python train.py --n_layer=10 --balance_bias=true --norm_place="pre" --norm_eps=1e-06 --tie_embeddings=false --init_std_qkv=0.0269 --final_lr_fraction=0.0
Below are experts of layer 7 (counted from 0) of a mixture-of-experts language model. Rows are named router (the router's row for the expert), gate (a neuron's input weights, with its number), up (a neuron's input weights, with its number) and show model dimensions 0-127. Each number is 200 + 20 x the weight over its row's rms, rounded and kept within 0 to 999.
Before each expert's rows: a language model's description of what the expert responds to. This comes from a sample of Wikipedia text that the model never trained on.

# expert 61
Description: Punctuation in names. Apostrophes, commas, colons, dashes and table bars inside titles, names and lists, such as Count's, Show: Domination, brother's.
router,242,200,165,175,212,176,168,170,204,196,188,190,197,185,233,205,213,201,229,197,160,180,177,182,161,228,189,204,216,223,199,187,204,204,191,210,205,209,183,213,160,227,197,185,216,184,215,202,165,196,231,202,218,156,168,200,215,219,211,228,165,165,217,206,207,181,210,214,233,193,210,222,226,188,213,216,211,195,228,229,217,179,190,231,217,206,163,205,204,236,190,227,196,206,212,162,214,174,190,207,194,201,206,199,181,211,176,218,200,211,225,191,172,196,159,186,216,217,225,209,207,188,222,226,216,213,182,197
gate0,191,236,187,199,198,224,192,204,206,172,214,186,155,200,181,217,196,213,175,194,207,187,166,170,246,206,231,209,177,174,213,231,216,238,213,216,171,202,197,194,206,208,202,232,220,219,157,176,210,203,187,175,207,190,215,177,163,190,166,202,202,203,194,168,192,202,185,188,192,205,228,195,172,230,177,158,185,184,197,198,207,198,201,222,184,211,225,221,199,177,211,204,194,235,189,159,219,185,234,222,194,218,215,204,213,218,211,199,186,240,225,188,194,188,180,212,219,210,195,227,202,214,195,205,255,173,197,220
up0,202,261,210,210,196,198,169,261,227,200,224,160,194,193,196,200,198,173,219,240,200,202,175,192,177,190,214,204,220,212,206,183,239,226,209,186,173,207,184,191,231,206,190,197,186,217,181,205,193,211,175,180,209,181,199,190,234,204,171,181,214,196,232,198,197,221,194,166,166,219,199,208,181,195,200,212,228,186,194,235,188,202,210,186,200,202,183,201,185,235,194,196,177,202,173,231,230,194,202,186,169,208,200,174,205,195,236,231,198,182,236,216,192,205,204,201,171,194,191,217,186,194,186,223,163,152,202,200
gate1,180,186,205,217,185,224,203,226,199,211,220,219,220,198,199,181,225,206,178,181,200,191,176,204,224,222,193,192,212,211,191,177,235,246,217,243,181,213,182,208,201,221,209,243,194,209,193,174,205,214,175,184,215,218,191,192,223,176,197,228,218,211,178,173,212,200,189,206,195,187,214,208,211,220,214,210,195,221,211,233,169,212,153,189,185,231,213,208,207,151,186,220,187,174,242,195,205,235,243,176,196,222,194,165,208,177,210,193,205,156,188,214,166,204,185,229,178,205,180,199,193,190,171,190,165,194,189,208
up1,214,191,220,190,164,195,186,188,195,170,213,207,208,206,168,198,210,214,171,218,189,190,203,181,208,204,206,218,200,187,191,219,178,190,234,186,178,195,201,218,210,191,184,222,200,220,206,241,206,192,186,197,205,160,196,222,201,177,178,202,214,221,183,229,223,159,243,179,190,186,143,198,166,196,191,202,208,184,188,222,171,182,204,240,252,230,219,189,196,193,205,212,191,177,221,203,242,197,215,207,221,169,214,199,164,185,200,174,242,200,187,201,190,249,197,224,188,203,193,198,176,235,188,198,202,174,225,197

# expert 52
Description: Digits in measurements. Individual digits inside numbers for heights, coordinates, years and running times, plus unit words like cm, ft, lb, sq, km.
router,177,196,216,221,205,231,195,188,195,227,235,188,201,194,207,214,217,221,158,189,215,192,178,197,215,178,209,217,193,203,180,176,219,210,243,203,218,191,198,175,187,223,167,205,169,203,192,191,249,189,183,207,185,227,219,214,218,236,155,224,226,198,195,212,176,221,221,176,224,213,202,166,223,232,226,222,177,233,171,180,199,200,226,189,207,179,214,203,216,180,214,203,210,198,209,241,199,193,213,208,198,192,184,196,174,217,208,179,223,186,166,205,185,188,215,190,234,183,195,168,182,237,190,174,165,208,212,220
gate8,236,158,222,200,211,175,220,216,167,220,203,196,203,200,177,215,204,201,192,189,248,210,192,184,198,205,192,232,196,157,238,195,226,215,227,186,222,178,212,196,201,206,200,208,211,198,197,194,191,215,188,216,199,223,220,213,204,216,181,178,202,165,196,192,194,213,156,246,168,228,238,204,216,218,227,177,201,230,186,195,200,163,174,175,195,188,198,193,194,198,206,210,240,200,235,212,177,199,203,234,165,191,229,185,196,203,188,179,172,194,186,199,204,227,187,196,210,214,177,211,192,206,155,240,165,204,194,187
up8,178,212,147,190,200,207,219,223,187,191,146,207,191,209,206,207,199,202,201,205,177,184,196,188,161,182,207,177,243,213,200,187,195,188,261,202,193,217,211,193,208,216,246,188,190,231,199,211,254,198,202,197,212,216,179,205,195,184,219,191,172,182,199,203,170,186,203,183,231,185,203,229,207,166,179,227,226,152,214,202,182,186,183,191,212,186,216,180,205,199,207,181,201,206,222,197,217,211,195,214,196,185,199,186,162,170,203,173,196,220,221,245,211,199,205,212,213,228,157,175,203,206,220,208,207,178,187,210
gate9,214,209,196,192,166,215,195,202,204,185,217,224,182,206,198,176,175,197,185,222,178,222,167,210,192,209,189,201,202,181,187,217,230,241,238,172,202,168,198,163,210,215,208,209,205,189,201,182,209,202,217,197,190,169,212,197,201,203,200,217,192,178,181,180,243,203,214,181,231,191,236,183,228,237,227,190,172,191,163,217,168,195,228,237,201,229,169,164,216,193,198,211,211,186,176,201,204,197,251,172,213,201,194,203,199,210,221,230,189,211,181,199,199,203,194,200,182,180,169,191,201,236,178,185,151,171,220,201
up9,200,212,190,185,214,185,209,212,180,196,206,205,207,210,156,211,234,169,187,192,193,229,184,206,203,174,203,228,190,190,198,190,205,168,180,199,204,212,179,220,188,201,190,197,195,182,202,197,195,209,217,198,211,204,209,164,203,169,216,184,214,244,183,186,205,159,197,239,216,190,194,168,218,225,199,194,166,191,162,193,279,221,157,211,180,199,195,216,190,212,209,176,177,159,199,207,192,229,224,170,195,217,206,177,205,212,178,209,235,184,213,194,159,216,187,150,223,212,218,200,195,196,179,214,186,203,204,208

# expert 11
Description: Stems before suffixes. Word stems and possessives that take a following suffix, such as historical(ly), Serv(es), celebrate(d), he(ard), plus adjectives like main, political, personal.
router,178,211,193,221,218,224,232,205,210,200,209,192,192,200,212,193,185,181,181,189,219,176,202,164,162,200,190,176,173,174,194,253,226,203,215,172,210,195,170,171,211,154,208,208,193,198,180,199,214,211,231,227,188,187,216,189,213,169,198,193,262,226,216,191,203,191,180,222,192,196,196,214,230,214,210,185,213,200,212,157,191,203,182,199,189,164,213,206,188,216,227,179,189,188,194,183,191,256,200,189,207,195,194,181,191,208,185,183,216,187,175,168,182,211,174,235,205,242,196,225,209,188,176,223,196,227,195,219
gate6,196,209,234,229,208,194,219,190,186,196,180,185,209,228,212,165,209,200,164,157,208,222,157,183,181,181,209,169,198,177,196,202,175,205,183,173,177,202,205,200,174,187,245,212,192,182,196,187,237,202,188,204,162,192,207,184,184,189,187,188,216,191,239,197,167,212,225,211,209,173,180,199,186,168,231,203,220,176,200,205,188,232,230,211,213,166,207,209,184,211,202,188,180,193,176,186,183,196,213,209,194,227,202,233,156,191,142,202,182,176,193,192,194,181,198,213,197,219,195,204,196,238,194,189,155,205,209,221
up6,193,196,185,219,192,240,237,197,174,214,222,198,160,177,206,180,221,242,180,174,203,182,204,192,191,220,188,198,198,176,175,227,221,228,201,212,205,213,179,200,225,184,191,225,196,230,217,177,170,198,181,215,227,209,209,185,186,223,169,153,212,209,211,163,195,212,215,205,180,198,178,216,192,185,224,223,208,242,187,218,206,223,218,229,176,180,194,212,193,177,196,204,213,176,197,192,202,196,205,176,158,240,210,168,208,225,191,212,227,184,220,207,181,238,178,170,173,199,217,208,165,195,202,197,226,206,178,207
gate7,175,162,205,212,202,214,215,186,206,217,209,230,199,188,209,172,200,194,162,218,263,188,211,214,184,235,202,204,200,211,189,184,209,191,174,236,199,241,193,222,201,191,224,188,229,178,182,240,229,222,200,190,192,215,177,177,182,210,221,192,201,203,185,182,201,217,180,189,202,223,176,221,190,215,218,196,204,177,198,221,196,175,195,208,212,185,233,206,187,199,210,171,196,178,210,177,194,229,218,157,203,216,154,179,228,208,182,169,207,191,186,189,239,180,201,182,230,198,204,190,228,183,192,196,169,167,240,189
up7,184,191,193,166,185,179,175,206,193,193,183,183,193,165,222,172,211,228,217,224,179,198,203,211,213,207,181,193,191,208,198,212,145,217,219,233,197,194,190,216,211,191,200,199,203,195,207,214,213,200,183,233,255,171,198,170,187,228,174,206,201,227,229,214,207,175,197,203,241,205,210,154,201,205,215,200,246,227,199,227,244,208,229,192,192,217,184,188,162,179,180,197,205,238,203,233,180,173,189,212,210,206,200,217,206,182,177,184,166,161,196,201,184,197,182,216,200,231,211,199,191,177,197,174,176,192,206,192

# expert 62
Description: Prepositions after nouns. Prepositions following a noun or verb, such as of, in, from, during, until, between, e.g. studied biology in 1923, graduated from.
router,249,211,189,209,221,214,174,182,181,170,172,230,192,200,204,178,195,205,204,190,174,242,179,195,221,259,167,194,226,205,221,212,184,217,187,219,187,221,184,195,192,212,206,184,184,177,238,185,231,251,190,207,230,180,189,185,204,197,186,219,206,174,206,173,165,152,219,204,225,171,186,207,184,203,208,190,194,183,216,186,179,211,194,212,199,214,197,195,199,189,182,178,181,212,228,193,172,186,203,220,168,201,174,203,201,226,174,217,201,169,179,193,210,177,199,161,190,211,204,207,208,181,239,205,187,227,194,197
gate0,224,222,181,226,194,199,180,201,200,189,187,178,200,163,195,170,217,171,194,185,203,191,193,237,214,211,183,205,201,157,223,227,224,204,179,214,174,176,203,209,175,173,197,206,207,213,204,235,220,246,168,201,227,190,177,190,162,229,199,206,194,164,180,198,240,225,202,202,219,204,193,211,179,192,197,170,199,207,175,202,185,200,198,226,226,176,201,233,242,193,249,206,187,195,196,197,183,197,187,173,184,232,182,243,198,201,192,216,203,195,170,194,216,159,180,167,189,191,222,190,180,221,192,192,175,210,206,194
up0,164,179,197,184,202,221,205,205,190,176,211,181,179,197,181,201,196,211,178,236,169,186,231,190,196,207,185,200,173,207,199,161,196,221,160,202,221,193,198,203,181,150,202,210,206,216,226,211,226,218,218,178,164,198,222,164,219,261,187,216,243,197,218,197,195,220,198,209,190,202,214,193,176,209,174,220,196,207,174,209,205,202,190,226,220,186,215,196,166,218,211,210,191,190,225,211,209,185,186,197,184,214,212,174,175,187,134,188,200,202,201,191,200,230,180,185,216,216,240,204,210,199,203,207,190,247,210,231
gate1,209,205,201,193,176,235,205,189,164,216,189,154,195,197,191,207,224,223,210,218,189,167,207,209,176,182,204,178,190,202,182,198,201,215,180,234,216,195,178,189,222,229,161,201,220,239,170,224,234,163,204,193,194,184,183,185,229,199,240,235,215,229,231,200,182,196,217,167,212,148,213,199,199,192,204,217,201,217,203,201,193,212,209,181,223,175,189,196,173,192,178,202,234,193,212,174,224,214,211,205,204,196,152,203,192,203,185,191,220,205,199,206,240,197,184,186,216,176,200,174,185,235,187,227,200,176,190,165
up1,194,185,201,184,214,168,187,203,227,232,198,200,225,178,182,207,197,182,212,177,218,206,164,189,193,212,200,219,185,168,200,202,144,226,195,198,181,195,231,186,223,210,205,211,212,165,197,181,166,202,211,202,220,189,228,189,208,237,200,202,205,215,196,194,202,195,204,205,228,234,233,219,200,190,177,194,234,213,201,217,194,247,196,180,202,225,196,194,205,199,176,198,179,196,193,219,168,226,247,200,211,203,236,177,241,196,155,167,207,219,185,180,185,210,182,164,202,161,183,217,189,186,166,173,190,191,194,181

# expert 41
Description: Verbs and predicate endings. Auxiliaries and verb or adverb endings in narrative clauses, such as was, been, became, were, -ed, -ly, -s.
router,175,201,206,180,180,176,242,207,194,212,194,196,199,203,173,190,171,236,205,240,213,207,194,179,230,201,210,226,201,179,199,182,210,200,229,172,189,195,188,171,211,228,205,198,203,244,192,187,234,169,170,190,186,208,191,207,208,161,203,217,176,212,220,205,191,190,185,183,226,209,182,207,228,171,199,153,199,222,203,236,174,224,170,194,198,180,170,205,196,204,216,217,247,196,206,204,192,241,225,225,210,176,194,179,243,180,173,191,203,191,185,223,196,181,199,208,182,191,224,203,184,246,215,218,186,186,208,195
gate2,201,225,220,204,201,221,207,218,216,217,141,202,211,190,180,213,161,191,212,187,200,224,237,178,166,214,194,195,178,218,211,194,221,206,235,221,194,204,228,192,189,203,188,216,215,200,188,155,196,176,194,225,203,178,214,205,204,193,185,191,182,180,178,183,226,200,170,221,215,204,169,190,213,188,200,214,217,223,217,230,202,165,191,159,208,193,162,220,195,179,207,212,228,215,226,176,211,217,199,179,209,197,174,210,239,198,190,184,169,235,210,227,201,182,197,194,173,170,189,150,184,196,184,200,182,166,226,177
up2,192,217,232,216,188,193,234,221,197,185,203,211,185,209,196,201,194,240,188,210,232,174,198,233,224,187,196,220,206,236,188,175,234,214,249,189,218,173,212,222,193,232,186,225,205,185,199,233,185,219,167,232,175,205,184,198,208,185,230,209,179,222,223,198,189,200,183,181,221,220,166,160,209,185,168,241,190,190,192,192,240,229,168,199,196,224,175,227,178,224,245,189,186,187,192,187,195,208,203,200,176,214,201,219,220,184,216,191,199,207,211,208,223,203,181,208,168,199,206,207,219,197,208,229,195,193,235,207
gate3,181,202,193,184,162,210,203,193,234,218,181,174,210,220,171,222,177,214,193,219,234,202,210,210,215,182,220,235,187,196,181,192,195,183,220,227,175,186,209,180,226,207,193,208,181,215,223,213,225,137,191,179,174,216,169,231,208,216,182,185,196,200,205,217,224,175,228,215,180,210,165,206,183,198,218,168,180,208,187,225,165,213,201,205,218,188,185,197,260,201,213,215,228,209,154,205,194,199,208,204,167,182,199,200,204,209,167,220,203,182,208,170,197,232,214,215,207,205,193,195,245,228,194,209,212,200,191,207
up3,237,216,183,202,182,226,213,190,236,165,198,191,163,211,160,203,213,205,203,190,216,188,182,209,227,213,184,222,207,221,193,199,193,204,197,228,178,200,236,205,187,193,189,185,211,183,218,214,210,161,212,169,197,201,196,190,261,200,210,176,237,204,202,180,187,190,200,223,155,188,207,208,196,176,219,169,207,251,189,177,204,233,202,204,241,159,222,213,213,193,166,193,198,196,183,176,170,209,202,191,184,232,222,226,224,187,228,212,216,195,201,196,202,164,212,207,174,189,202,215,226,202,186,201,201,187,177,226

# expert 48
Description: Section headings, infobox labels. Heading markers == and heading or infobox label words like Career, History, Personal, See, Occupation, Genre, Release Date.
router,196,231,182,206,192,210,214,221,201,239,197,163,191,181,204,188,200,209,200,196,176,176,145,189,184,211,216,207,198,180,207,209,166,190,178,218,191,175,198,184,207,187,260,144,207,216,179,224,249,211,205,220,217,192,202,211,180,191,178,195,207,231,204,183,186,200,191,207,152,214,180,218,193,195,219,193,199,212,182,211,186,205,210,193,186,213,214,202,202,158,177,200,200,186,182,192,229,198,195,197,219,217,180,231,164,180,150,228,188,217,189,164,182,201,221,227,217,228,196,210,190,186,164,185,209,198,211,198
gate0,178,207,215,191,216,214,185,219,195,183,235,209,218,192,220,219,187,180,192,192,226,229,185,179,207,228,245,210,218,177,200,211,175,192,198,232,198,201,194,162,232,189,223,179,202,196,183,222,238,172,224,187,209,215,202,219,213,200,212,209,212,224,214,201,183,187,228,232,167,192,213,235,222,193,172,202,211,211,187,228,201,176,195,235,217,196,201,203,195,164,177,190,212,219,201,203,175,208,181,201,256,201,156,234,207,173,166,162,185,201,236,197,216,172,213,189,202,196,199,208,189,204,171,188,226,194,232,179
up0,172,171,162,191,223,205,181,205,168,200,224,209,204,223,211,199,205,165,210,178,187,207,197,187,200,194,194,184,217,206,200,213,174,205,230,167,221,251,193,179,182,191,175,215,158,194,218,192,199,239,184,214,208,195,176,188,183,166,190,204,206,175,200,230,219,209,175,196,220,193,216,174,206,193,223,195,191,198,222,198,213,176,220,228,186,195,171,181,178,210,226,211,210,230,187,199,225,190,183,223,222,205,188,205,204,183,208,236,238,174,192,183,170,197,191,147,165,212,164,205,226,164,228,214,189,190,217,221
gate1,185,196,209,204,222,199,206,222,188,230,210,226,199,198,218,205,200,192,199,187,214,196,206,188,195,197,221,148,178,187,226,170,188,187,218,181,199,185,207,202,205,219,213,186,184,233,170,183,211,225,209,186,192,209,165,222,168,170,172,195,190,219,202,187,182,161,170,211,167,183,184,203,195,184,185,223,159,187,207,201,208,187,202,181,193,183,198,172,199,178,197,195,172,180,169,169,180,199,217,223,194,217,127,197,201,212,165,222,195,205,204,166,197,213,206,205,212,187,197,200,179,193,167,228,140,219,235,192
up1,205,162,210,199,175,163,186,232,215,205,204,180,182,229,208,191,215,239,187,178,237,199,251,186,188,210,213,221,212,214,194,206,180,231,240,173,195,189,196,191,207,170,227,218,171,182,212,225,199,232,201,234,213,180,194,229,222,206,220,223,216,216,195,192,223,218,190,223,207,208,232,181,207,222,207,218,187,207,207,204,223,183,163,206,239,203,211,182,206,198,194,213,196,202,228,168,186,219,195,205,238,170,229,205,203,214,198,200,201,185,220,245,225,192,166,189,183,164,215,204,203,235,216,206,195,186,186,223

# expert 9
Description: Adjective endings, year digits. Adjective suffixes and nationality adjectives like seasonal, American, British, eastern, plus middle digits inside years and counts such as 2022.
router,181,211,213,194,189,212,182,199,172,188,220,172,187,205,187,216,196,177,181,221,170,187,182,190,213,231,224,211,198,232,171,188,189,182,252,188,203,168,220,176,202,207,180,193,226,200,171,214,233,181,239,206,196,217,183,182,192,192,205,189,249,192,195,190,220,220,193,204,220,200,211,205,226,191,211,198,165,204,219,167,202,231,204,227,222,162,218,196,230,203,164,202,234,206,234,165,196,186,179,156,207,206,183,207,166,220,216,214,207,179,170,176,192,202,172,188,193,185,199,227,174,175,210,201,220,207,181,208
gate0,211,219,205,226,196,195,172,188,203,179,212,180,193,134,211,188,185,170,192,185,215,224,203,203,237,251,203,206,208,198,206,210,210,182,169,233,206,197,220,191,189,205,211,201,178,197,228,235,193,208,189,173,218,201,198,178,207,175,210,183,214,187,139,178,210,204,178,210,189,214,193,211,202,194,182,169,178,179,183,216,191,213,177,221,203,201,190,191,207,179,220,189,249,204,211,245,187,170,218,189,191,182,169,191,196,226,182,188,158,160,210,215,207,184,193,230,225,190,185,166,197,186,202,195,178,173,192,193
up0,232,206,169,202,193,179,212,169,186,220,255,187,193,197,187,191,179,170,212,211,218,221,228,186,213,202,182,222,185,201,187,192,202,219,219,214,180,226,198,203,226,221,230,241,193,238,237,179,197,193,191,164,189,206,218,233,229,178,179,239,173,194,208,183,184,208,233,222,233,192,197,207,212,213,199,226,197,208,152,202,210,214,180,205,195,202,178,228,219,199,223,189,198,188,199,177,202,177,229,197,195,209,234,219,216,162,172,232,216,159,206,218,178,222,199,215,215,183,175,194,222,199,194,205,205,206,210,186
gate1,207,208,193,167,209,193,190,190,174,170,213,227,213,261,220,172,208,217,189,212,229,217,226,204,206,196,169,176,197,203,172,185,174,189,193,206,187,188,178,204,208,218,236,191,234,215,225,184,217,187,215,211,205,218,209,211,215,181,197,171,229,185,208,173,198,198,182,195,203,190,186,183,230,212,203,249,229,221,191,184,190,202,176,212,217,210,202,198,206,205,237,157,189,198,169,187,183,207,250,201,211,214,195,231,188,231,206,249,192,182,192,186,176,144,198,207,229,209,203,183,187,227,222,194,203,191,196,198
up1,161,187,218,200,214,204,184,227,216,231,190,156,220,208,180,202,188,186,178,184,176,199,205,212,187,179,236,204,204,195,169,164,215,200,212,216,187,217,194,184,186,191,190,175,208,188,164,183,230,208,214,203,201,173,208,195,182,197,225,166,205,221,221,214,197,203,201,156,197,220,217,199,223,157,203,179,212,191,234,198,201,194,211,208,172,194,184,202,262,177,202,210,215,168,188,195,191,213,169,168,175,208,175,198,198,200,212,200,170,174,167,194,216,186,194,220,217,179,225,173,220,186,242,205,171,235,218,206

# expert 16
Description: Foreign-word fragments. Mid-word pieces of non-English words and scripts, like German, Romanian, French, Arabic or Japanese titles (Univers-itesi, f-ür), and odd symbols.
router,191,213,179,209,207,168,212,171,189,206,204,183,163,176,233,221,178,206,235,227,167,181,231,180,171,220,192,205,227,226,191,207,198,200,204,177,209,208,207,220,212,209,194,205,209,190,209,231,167,182,215,212,196,211,215,209,174,205,191,192,178,177,180,190,222,166,185,179,215,164,241,214,216,207,230,186,212,188,205,186,204,182,205,191,208,228,147,214,181,198,167,225,204,235,210,173,198,185,214,224,197,198,168,215,177,215,208,216,181,261,210,208,185,188,176,177,194,161,214,210,216,194,217,195,231,214,212,182
gate0,143,197,166,214,203,200,199,202,196,222,193,196,182,176,213,216,229,224,181,207,169,233,185,203,184,216,205,173,224,236,198,230,237,205,197,191,165,187,221,185,246,222,214,188,189,236,157,210,208,180,199,178,213,206,205,223,175,187,172,197,198,222,192,195,195,174,210,188,203,184,236,186,206,198,185,194,190,174,199,178,164,193,190,184,214,231,204,184,192,181,194,194,212,214,200,213,199,233,223,194,166,189,218,196,179,201,184,182,202,202,184,222,197,154,176,167,170,200,210,170,196,216,177,217,179,158,218,209
up0,188,220,230,196,227,186,201,225,180,182,199,180,202,196,227,204,227,184,226,242,181,197,211,181,236,236,195,190,213,162,180,181,217,203,198,217,218,176,210,211,217,196,216,174,232,213,224,186,206,191,209,199,224,187,193,212,166,238,208,231,194,205,184,200,200,192,215,215,203,183,218,162,217,201,203,209,169,175,182,175,193,208,165,216,213,211,181,197,189,219,186,240,238,198,174,205,180,215,188,215,227,142,171,217,248,216,194,208,202,184,219,196,205,212,201,182,187,190,165,203,203,231,231,219,219,206,193,222
gate1,170,174,238,168,221,175,213,225,198,247,194,203,201,202,190,173,193,199,186,224,205,176,216,176,220,215,201,154,217,191,203,170,183,198,226,195,178,188,201,199,212,188,190,184,179,196,208,207,214,160,198,208,195,182,186,167,185,176,187,205,212,215,228,217,199,192,201,178,201,179,217,197,183,222,188,152,205,236,205,191,196,201,221,191,228,234,228,215,187,193,231,234,199,235,181,190,183,227,182,214,195,205,220,196,215,208,199,190,162,194,220,194,197,186,161,160,212,197,196,174,230,228,181,204,183,176,219,155
up1,244,185,172,179,215,191,213,227,209,212,192,193,132,208,196,222,172,222,160,222,221,213,217,180,230,202,194,198,199,203,185,213,218,196,203,220,169,219,186,187,178,215,211,169,156,211,194,181,211,194,188,226,189,190,216,187,220,185,174,206,256,191,195,196,226,185,177,243,218,217,204,214,209,214,201,190,199,212,174,201,191,171,199,192,217,208,206,188,195,202,174,197,193,199,228,163,206,193,159,165,201,191,182,212,175,186,203,218,210,195,200,198,248,193,188,219,202,191,208,209,158,199,152,182,195,199,184,195

# expert 37
Description: Titles and name pieces. Pieces inside quoted titles and place or personal names, such as San Diego, Santa Monica, In My, Mary, John.
router,196,197,191,164,187,190,204,178,215,201,206,205,205,176,227,205,200,221,216,213,185,216,196,204,155,227,240,217,186,211,193,180,176,171,214,211,210,214,204,212,187,234,195,187,184,156,174,172,177,175,203,214,192,165,186,178,194,202,157,232,190,197,194,154,249,194,211,208,193,200,199,192,211,224,180,199,178,215,232,217,234,171,232,226,210,191,191,174,211,211,174,192,208,175,191,195,203,177,237,231,190,207,192,202,195,167,237,205,179,219,233,224,188,199,190,178,199,222,221,208,196,163,201,191,210,223,224,189
gate0,170,195,251,175,169,202,195,190,213,190,198,219,214,203,216,181,205,220,189,177,194,231,203,193,234,209,199,218,198,196,197,192,201,192,226,201,207,177,179,185,188,169,179,206,206,215,210,211,208,201,197,182,207,221,186,208,161,198,154,209,219,224,213,174,192,185,184,232,183,207,214,181,196,165,194,216,190,200,175,211,192,195,208,194,190,171,198,217,217,184,173,220,168,214,160,244,206,187,266,232,157,200,185,187,226,181,210,174,214,217,223,215,206,173,241,191,206,231,208,228,180,220,176,203,204,182,217,191
up0,175,179,214,198,189,225,206,208,207,187,206,183,210,204,160,206,199,186,192,175,200,187,201,236,205,173,173,221,182,197,173,199,179,212,193,166,237,196,205,181,173,206,226,225,181,219,201,206,198,235,167,218,201,234,238,195,187,221,228,203,232,208,242,188,159,214,232,210,185,217,178,201,258,176,184,186,216,192,167,214,197,230,201,215,188,198,216,190,216,189,233,211,163,187,219,225,216,206,175,170,180,227,209,218,189,232,172,170,180,216,202,199,207,189,211,221,227,207,222,215,206,213,204,194,201,196,219,208
gate1,180,206,137,201,174,225,190,205,227,203,202,187,217,182,176,217,199,226,210,210,197,212,216,197,192,196,192,208,195,208,216,221,184,235,196,215,175,194,218,187,187,206,222,186,192,221,205,161,198,193,202,208,198,214,225,203,181,219,210,174,202,215,221,144,192,192,224,174,207,216,226,192,162,218,190,169,226,207,209,233,183,183,166,185,145,222,195,160,175,198,224,197,209,218,182,214,217,199,203,200,185,179,198,218,222,165,206,222,166,190,208,209,225,202,226,177,239,187,215,200,178,245,208,182,210,194,219,192
up1,160,178,224,188,220,192,181,178,178,219,220,207,196,210,207,223,206,209,219,180,213,207,185,200,214,203,208,187,228,199,183,212,196,214,187,154,198,200,192,176,223,176,193,231,186,209,232,180,235,189,202,217,183,251,234,174,208,197,183,186,235,168,206,198,216,219,200,209,184,191,180,204,187,213,168,221,210,219,208,221,215,235,218,172,209,184,210,194,179,196,219,191,171,222,196,157,186,181,238,186,183,180,231,213,246,192,190,218,179,228,186,206,201,193,206,192,225,169,222,190,185,211,198,226,167,192,160,218

# expert 19
Description: Prepositions after nouns. Prepositions and connectives following a noun or verb in prose, especially of, plus during, after, between, before.
router,244,218,211,216,214,211,190,199,169,151,169,216,218,186,215,183,209,220,195,213,172,216,190,190,222,236,203,152,198,214,239,209,192,173,220,181,207,233,225,215,185,203,239,211,177,209,190,185,196,253,209,222,213,197,199,218,206,221,212,225,219,193,192,194,190,181,218,195,205,212,204,183,215,214,200,213,222,159,237,177,173,195,217,176,181,219,203,192,202,213,174,188,222,194,201,207,183,191,193,200,191,181,197,177,195,201,177,225,232,167,178,185,178,175,190,157,217,193,200,200,189,174,224,173,182,166,215,212
gate1,196,193,215,238,207,185,236,186,177,195,234,200,205,223,206,161,199,218,165,194,202,173,222,192,185,216,170,219,154,185,194,194,201,165,198,191,209,242,234,198,197,202,203,178,223,195,205,204,195,185,181,231,223,246,179,196,202,156,199,216,219,209,188,206,185,162,208,183,200,151,195,195,152,220,207,216,164,215,175,199,216,195,203,208,233,209,198,187,217,209,197,228,230,189,198,232,167,193,224,207,191,196,186,206,215,193,198,195,196,175,199,223,231,186,193,213,203,162,199,177,230,192,215,189,189,200,226,183
up1,162,203,179,176,189,188,227,189,197,198,187,192,210,225,242,224,204,193,177,192,182,191,204,209,197,224,193,216,174,179,201,221,184,172,217,151,180,180,221,196,208,199,220,216,201,165,197,200,209,242,184,191,214,187,199,236,188,170,187,191,200,216,202,207,177,176,239,175,230,202,227,213,213,176,186,219,218,159,228,199,213,194,223,183,219,195,198,209,240,163,215,206,196,177,198,254,173,208,148,195,197,192,200,188,182,203,164,209,198,208,184,196,223,228,215,195,197,187,211,216,207,194,230,220,207,170,211,220
gate2,179,162,199,223,200,232,163,229,179,189,199,199,180,192,217,175,226,191,157,198,183,204,164,216,198,205,207,183,201,203,187,172,219,200,209,198,214,206,193,194,203,170,237,219,212,213,188,209,201,179,218,168,206,198,214,234,152,211,202,176,205,210,204,211,225,225,193,220,197,257,220,169,238,221,189,219,159,192,203,203,207,201,183,201,217,185,190,228,229,221,213,158,244,197,195,194,196,189,200,212,179,189,183,169,229,182,164,193,209,219,196,174,194,200,235,217,210,222,203,199,188,241,191,200,193,189,209,208
up2,190,225,196,199,207,183,183,232,187,203,202,224,222,193,209,194,230,208,161,230,216,203,200,251,188,184,195,214,165,200,226,209,186,176,226,199,191,218,188,224,188,217,184,183,208,247,235,196,138,175,174,172,200,207,196,190,221,174,188,193,226,217,199,204,193,210,181,162,198,251,228,177,206,219,201,196,187,193,231,217,203,214,196,223,203,211,233,176,190,184,225,216,237,189,188,207,212,215,182,187,193,205,181,227,195,228,186,204,207,145,215,195,194,182,218,209,209,204,208,211,221,204,212,188,224,171,222,202